From a checkpoint of a small mixture-of-experts model trained on Wikipedia: a variant of Muon for the experts, 6536 steps.
Below are experts of layer 7 (counted from 0) of a mixture-of-experts language model. Rows are named router (the router's row for the expert), down (a neuron's output weights, with its number) and show model dimensions 64-127. Each number is 128 + 24 x the weight over its row's rms, rounded and kept within 0 to 255. Numbers have three digits each.
After each expert's rows: a language model's description of what the expert responds to. This comes from a sample of Wikipedia text that the model never trained on.

# expert 6
router:132137112160133150117111160158099074127117135106042108109107085112136141127146137100145103102136136115107082154119162158126110111135131080147116134176153135151126151113150141180117081132129127
down0:127116141191126128127163146114113130104188159118136163150109120144139129138162136167118145138118200121098154117100115157111132092142151135080135125156147118105114143116128141090136115150070170
down1:115123140136094102079132114137103148129166134113156079102122118136133159147159145120110094148138142043096085093092133115125111143152097197076138064145121153124132119141115094121101147142087135
down2:078132103136073114109131107151100152155164133131166188149074108182145084125137107090099114081108139149100111184125130116112135161111124180120100117095094147108119156109117173144106132135113148
down3:153130124058098133115171109082147123160168146138135101132136123132162131136150138157157115117153163152166134118126111136100107152090156106092150123122120140120121087151138091121133139114165109
down4:181185120145119080160144118154183146132118143123158118095133135101119119112119153097105110176142113175115154125149157176104112127122151132134106135084127138104148129151152106142120145136082109
down5:131153148121095155117137129105122102104080123140117126138141171129117095122135123151135115140108132128113159155138184154095141196110105128121172134158078115115149130124153165146086090104116104
down6:120164123130071100149116131157120131129186106093179110121109127152126145156127109111085109141102141141152060136120162109124110096102124150134183148167151147119139096121120129130121153134143119
down7:116104149147102104165170075156144098127082104137101137179140127134167099104137160129128118116173104132131163155110089140170134128143131138126129174119130124113132118149107134140150172059126095
down8:154105102173121120144106080131156178125083133080126144146155149164165120142141130126152137138131112089138119144158124129131113141128138117126100142133127112099130116145117117124132144099123131
down9:148137141116115117110146124114114103113092096150120127090124175136137120105145141159121080129108120134114098125083118115112143099126143116157124104120109108110111146089101151108148118107148074
down10:156152113140093168114098177141113120137145105075156137110100139118163107151094159090146085134133110135147145154141106116059121112122098129151149091144111134156122095126153157120119111114152178
down11:113151125136105079111150125078134145137145098155142110093173104129159079158119175130108075123127113117135131170151134103119146122138126157151146126114123132121183137103144172113130092144088069
It responds to: Table cell separators, figures and field labels in election results, infoboxes and census statistics, such as Votes, Coordinates, Total.

# expert 4
router:119104144149149107126099152118090147139143162098127091100130120171129141102107140131137116100157128131125101115141138132137136117165156111089160123139093111161131126135123146187105111138087089
down0:151084098119149126141130178163145129172120122085195092130120150125145111125114160106094109146163134171155151136132156140086128108107115170083152106114115130152140073147150125149130128110133110
down1:118096184114103118116156173154134118114115167152153131145132110161136144130121117107130108136148132117139103138118175131085121098144118105134057165108126108139130132186148180137127079091087141
down2:131117172067144126110141110118099105122126113104145088118145129126084106105126110131151123109140075105106111153126133107125113120120139081103115154138159144152143141138113124117140129093136116
down3:134160131165176140105161141130095131095142133108143116109134132146150127138120115100110122138119129091161153116113127153114114142181139159110154135150129109145144135149167153113061137094061099
down4:193133073131110132156117136147111094149135145122104130131098140124106166121149102124130102127115171121156102152148112137125128125146109130146126121097081162127106126129104143147132142086141139
down5:144108096183138099131165119112130131144131119160125141144088097125131102117168160125132122154146081165147147105152133118122157138112102126127098124110136113095146152130144158132088112109155093
down6:134184144121143159155096115120119104099140075125101162083141142099118147117146101106124139114098131093094137152133120111115140142151121143157155145090133128104140142118170161098134163126120115
down7:112128111132130134134150146164126120133119102147166097129117113155100130118104167142163170140175155103114162154101097100100154108109085187126139103137104135132151151162146125128139136127123122
down8:149112103106149157128149163159124161137142137165113123165159090126108087132139111135143141143109145130121150140139131126135141137119146111166154157144146116153112159155103135103113172148130145
down9:147115176142088147092128083122116132129143123130149111144119122124089154146118123115125131136088073120125133173116082123157118076145138147105099072124140112106102145060133127156140144097148125
down10:082144105128084137074134104083075117083135168144128146145055168106165139126132132135082098141121099131120105118118098082124146118118145154113134185130107138099083132136120137134097114160143119
down11:145115116119137120098056113134112159131154154108131152163103103129140130091111152101128110154154141126127119155113117106118115085124103075113167122123131153119140137151104106146095118128157116
It responds to: Articles, prepositions, conjunctions and quantifiers in explanatory prose, such as such, some, these, because, that, include.

# expert 2
router:121118175136136178121125142171118112164115143140161166113135094113116081107158109109142137104162151120159114149100115161094171127134117156132119106152123121147114140093131122151141109099127131
down0:080125092129097119159105132104122174084117095160107153139115119129102105142151177115149111103123105102121107127134131160103127150121114089124121145167126119117121145125104142150096117117117132
down1:105119146116142134117094118120158113093162152131108120093111131102047172183113138150109127111121130126088153123125122104090160117098135170147118125133147123124126141092123121097119137133149159
down2:161150157090159153112122090163114089123124132111143097137137130121114147114138111139114137112108147110131094120168142112091109115119115129110109093125116111112128155098152123164159169075091083
down3:092153152161108118101155104154127125130129126132119128158087142116134095127144105138158081124133127151153118109111151175155144149148102118101110140143132146157085130102162166134116167159096112
down4:121170129114113128119156126150152150128113103132118116122166097085133111143141077149136094110122103165107123103131118116114139142123137171124159077144134127118107150120101170157150074138153165
down5:144088142109097103135169132133119142139121113151137138148126132055137173108127136132130123113108132145156120109101146177126125125141121125129112111093122125085152147180149099151136169119164130
down6:136153165167116158090112116134124136136131086154109143154078146181116095108148152086125138125114125142115125127127138108139120131117154149186104133097133125128090118116113141135136135157131158
down7:133157123084165191140127124139131139108146130183140150131131112079111144113130128087129151141095117091149120137092168122127116141128126123117150113109168148095106120122156125125145093097100096
down8:132151112127100132138076117141141127125151181092149165097120113139148152157122129099149156080149140115151139135128167124100123148110148109138111102128149100131098168130149144122106094120157126
down9:122208154085134168124119075142126138129132099139136111112141099109122105083150157134125090081087140161121136164165162115144149108153127136139147163139126107096113112137099175085106153138123150
down10:056112135098108121151150140122140129151101120170137087132134137137131152147154166139088142130127142106108129080101123147109091117138107150113147072114139149107140111119160138116171165100144133
down11:140145144130149139155149115159074131119097108168134122165120140119125110138152144132174132108157118143119122147136110134143140108166123093139145161179165096100120150167179163113136145149149117
It responds to: First capital letters or opening syllables of words split into pieces, often names or rare terms, such as Th, Ph, St, proc.

# expert 1
router:146125132111141145083099166095158131104136136126145082169115121062139143176133111105120112143139188137113099105110128134120133130128115135140138094134109114113119165142108119114130153135170160
down0:139157133110165159163137099156138127099146128122108140127149134156128139173099124139117094140114122086145115105135107137111095146143142107104074148114111124134129134148124164122114159132121137
down1:143124114124102101136149141109134103128178150106167128111125132130132097137119127121158131131146105095144137095166163123161087143183129089097110110144119118132160152113153158174162137099135123
down2:091113115105169110120132122140188119139154145139157138096135125138137115173119117166136136130137109150112133132138112104105124140143064167134134141134136127149129145187112148173083096112113097
down3:095151155094150063127131146154127063109113127163132125122124093146187127187146113128140123166095116124090143134104137115140181112142134130121075177130096140145082169118154135139110174115161122
down4:109168150104122095099131135149106158178115159151159119128159123141160111132122140136140131143117139103139138134143141143135110091121135078133153109130144128148068110127125162108107129083097125
down5:169141131099164103092136113113105172125128121128109095074114151139131073160154102147148112172092140098147130132135138119110134110148135161103142158111083134123125116131164091164105142103108167
down6:148096096140105133113156126125116128130129120156123159123175082133120123154201137083171121127119112119103134118143130141134135148157120079142111106140088140100122106148128195142126116124137120
down7:115152105139145101114111131141157136168087126129110083124089089141138072148102123111070117109120094126125141139119100104140119118149169115086138171124122134115123116109138116168090102109060170
down8:146139133144114143101112111076118108123115111096120134103130128153139120098099125131120118147108123155101078140151133142122104127085142080146183132144159140109131151106124109114154106134165126
down9:154075128126132090119126118121134142130102155134154159125092133148133186123112137135113148150143084142120125132127142113157170149124120111122126116115114112138137101080107136103137095126177079
down10:130111127116144149121122117115137129124127155136143139167111132133106112136091165122098118158157124056116137110094115149098166134112099165098114161132145120069143122127094139095134133143136159
down11:119139150163135158074142149120111136127148075122134144108134116109095161139098112114122122161085118131081109140120116100124102117125108104167145149143173123080126148107165129131122124148079108
It responds to: Digits, quantities, units and month names in dates, tables and measurements, such as 50, million, km, September.

# expert 7
router:140121128086171127120135143167129147099124047148125116111140108130072150095106134148140115151150106124147097139135130148094144144109156132139129113138143131092107164079142133099081124095106094
down0:157131164134110115129093091089122100120169127139151156127140178122146125184141084136165117130099139105111094144114159118132112108150142139106095101131092134166137137084117101113165080146130124
down1:098171102122171119141145123180130155140114116086146111141130102114133093156107121105143141178080131125124165204143094143111166134150114125125120102195131150122129129153122114159163155105119104
down2:167101149073147111109122160107123117141111126162083126136142131114136100149123156129091124083129112139112140142174145126081089123149138128153131148120109111120077140150155149144103130114142121
down3:126125131142162100107141129074109117090100162095128136141141141099140145139099121143121180135119097092111099127097106118133107124146138130089138130143080160113123159125107137107124131115123139
down4:176100166136168157118126152149134153134115140148133132054150118165137095104128170117065125151178143125148120137071161122111096106153132146124071102124107119137135150154157130111132116120125152
down5:123089166162101077063133104134130107141199099121196111151130143122137139163123135117115146146103131127112092146148111127118164111125130174154173118145108094147131096115136134074156188108095093
down6:117132114129137151144170158098132125125159122139133108115130159156182167125108109109125111175110112139123104146127109121170113137110112122124114123142120148176133136126154113130144146138135110
down7:148135117075101109172146127086136154105142144126133088139163140143117098168115125090147108131132152111098100127145158118120082114148119145132117109143137066116134108140153135145112150094124130
down8:166132155091115112142106130132120135124119115087148104178139147133144122144135141067137098166095163177098113108114112094102080163132115141158136137131138131101167128122152129149146107173100146
down9:097127133120096106125108148121122121112112154105131115121132159132125088119145111140142092114158137125129114111157158197118170107134133094170141129127129098142131135117104152095149108142165170
down10:137148085097177062115108094110139135129136176174115133117168161130103121106144152123151089139101153123144155107122123120135144136121152105081116152122098088104157162100142148142114134110140144
down11:138136127174114139150104161124151133125133128125150163149135109127161123152150160156102115107137131125124133117134129133144151063114142106108101128147127109075156126134116168151104118113135165
It responds to: Main verbs and auxiliaries following a subject in narrative, especially sports and careers, such as was, took, won, announced.

# expert 3
router:090139187104190144141102168122125116129125095129122133137093103153132138144131113143167127138149145203093133109174169145144098133107105110121156124131128110161096144081154117110116095114122140
down0:106131112092098132111120136111118155158131122149106152175105135066113124115134189118103144109149149121130165095131127109107125132177146132151118103158113084116131127102130111132119101106152118
down1:113113097086080138129122138109125114138106076154141141178073143141146127164131131108129163144119105116129116126110127126072121100155129103124098093097154073144101143165110132135158098132116122
down2:146145140114117117138107106117153080128129111159124122133142142162153143123131117125123131092097094155097118146103152170146144122157123101114138112094080155157130109137134131118142096141116140
down3:148145143111117103131123109134167136127164135159143101129135084134110127122132117106101150097099150112166131131127118105133137104126119123174131126144103162126127123136144156107087131094150123
down4:167136165129157088105108107123144116124094110133136131140136104129146129062127163100110139091175162096099133069115146131102138152099111116133161114118134109138120175129156132132151141164146160
down5:103133142084153105142124152130160118164138140143163105126133078117151127165119142097093130123109134100169127116121142122129134131156100129087126145143147146161155114111118116127099129146149135
down6:138091130125145149134086103114138148115136138110162132119139085140108130099115139137160119107144109135116136119138136145130156143129115079115084138142119126156128139097122167079111162140116154
down7:112122112098112126104130147162150120079136113150172120125181123135122146117140158144149110148125108087109103098136097140132117161170111181097146102123148150142105133112082119124146138138153135
down8:099130095124134092130166126135131124125115120131156161110107135126139163137130168180106176097129101154163132121091152132120112119100130092143136092161138127093096127140150133130164143143101145
down9:104089149111130106146121097117100121162102075129120133105164112159137142144159149133129139143119150162141135069120140117117129132165134118082116166107173169109143099165164111124175111111130135
down10:109125126108121137125108113116122131121106172157151142157116146102110106140093150124161157111130105129135092108211071110178119076134106110111098140149134125102123145165099125074130107140130120
down11:141109132136118115127160148149120154146140089131122152129149171150091114140108121130136134134116123112140157119152106115157095140137135136155134140094115127129119100130119136094129135104167160
It responds to: Common first names and final syllables of surnames or place names in lists and credits, such as John, William, -ne, -an.

# expert 0
router:138126104101187130114115119134150132139119104151135114100155110114119162146131119126127099100166152147169148098145122127111146106100102156153132135160103107186124116156129149126085107121157150
down0:119105091107119133164135111124115127129125127091139122162157095110129058150121184092161112097079112158127093116104136108137146141160132141172087151129097110116130135133149155100112113112087113
down1:124096106104124156141139106192106129157164098176127125135131139148113124169117146092099145152141106110149084062110100131156108111119126137088098122131145154107140154095139136137125116111161162
down2:145104122143121129152091140168166144103138118133079177117140098118091156126122179198137156109142140098150161142115115120114129121145123123155127121107154143113127121110163134146134069137093154
down3:104122134104154139130180073127143126106147134130132110124122118095184079095137144099091143119113121111138145090146104139184118137141134160142122117146089159129114119183132117137136099147115114
down4:159138154120158157144146097121089148145110129168114103094134120096078136114053145194141137131151134159108148154147108150117151126134147109130103104133139139127130172130117156129123117142115154
down5:146133131136127116127158125131124129125135094192124142108102111133140113098115068162147149123112050172196136118129146128124113108152154110118166143127081088119156096120105162152137145121142140
down6:136147105121157097126115121105135173112128133123166117129168180116126134122133120153101134113121126140122152144161097094146126106130090157113106064119144119097148132113102110128184081125143134
down7:154134100196125100143061104181090123127136157106126106103122102094110076105133094138124142109116121117129108172202092164131176099112115136142165135112108122144136110097104096144131098132146131
down8:119121120080124124127132128113142102118140156103131160107093150100121156146169092147107122111144168159125128148125126137161111118151128115134120115149138138095101127101121163144154073114158115
down9:164133124101161141109157144148111129095111144110114061157122160168126133135159103134144150110135164089126142131129141134103135163102158117127126127126136125153149180147128115119123156144093132
down10:112137135114137142099158102084112104153123116135168127162158113128120130166127166099105119143159136135165069126170128132099117145140120132158133140107138106088097146078111131134076127144186147
down11:140186119170146142129140134117153127111099105135119136128141133122155125112114162128098144161086143153086138144114113139137146146155109164114081124106064079136104122177127126118115163113136130
It responds to: Prepositions, commas and place words introducing locations or origins, such as in, from, born, South, New, San.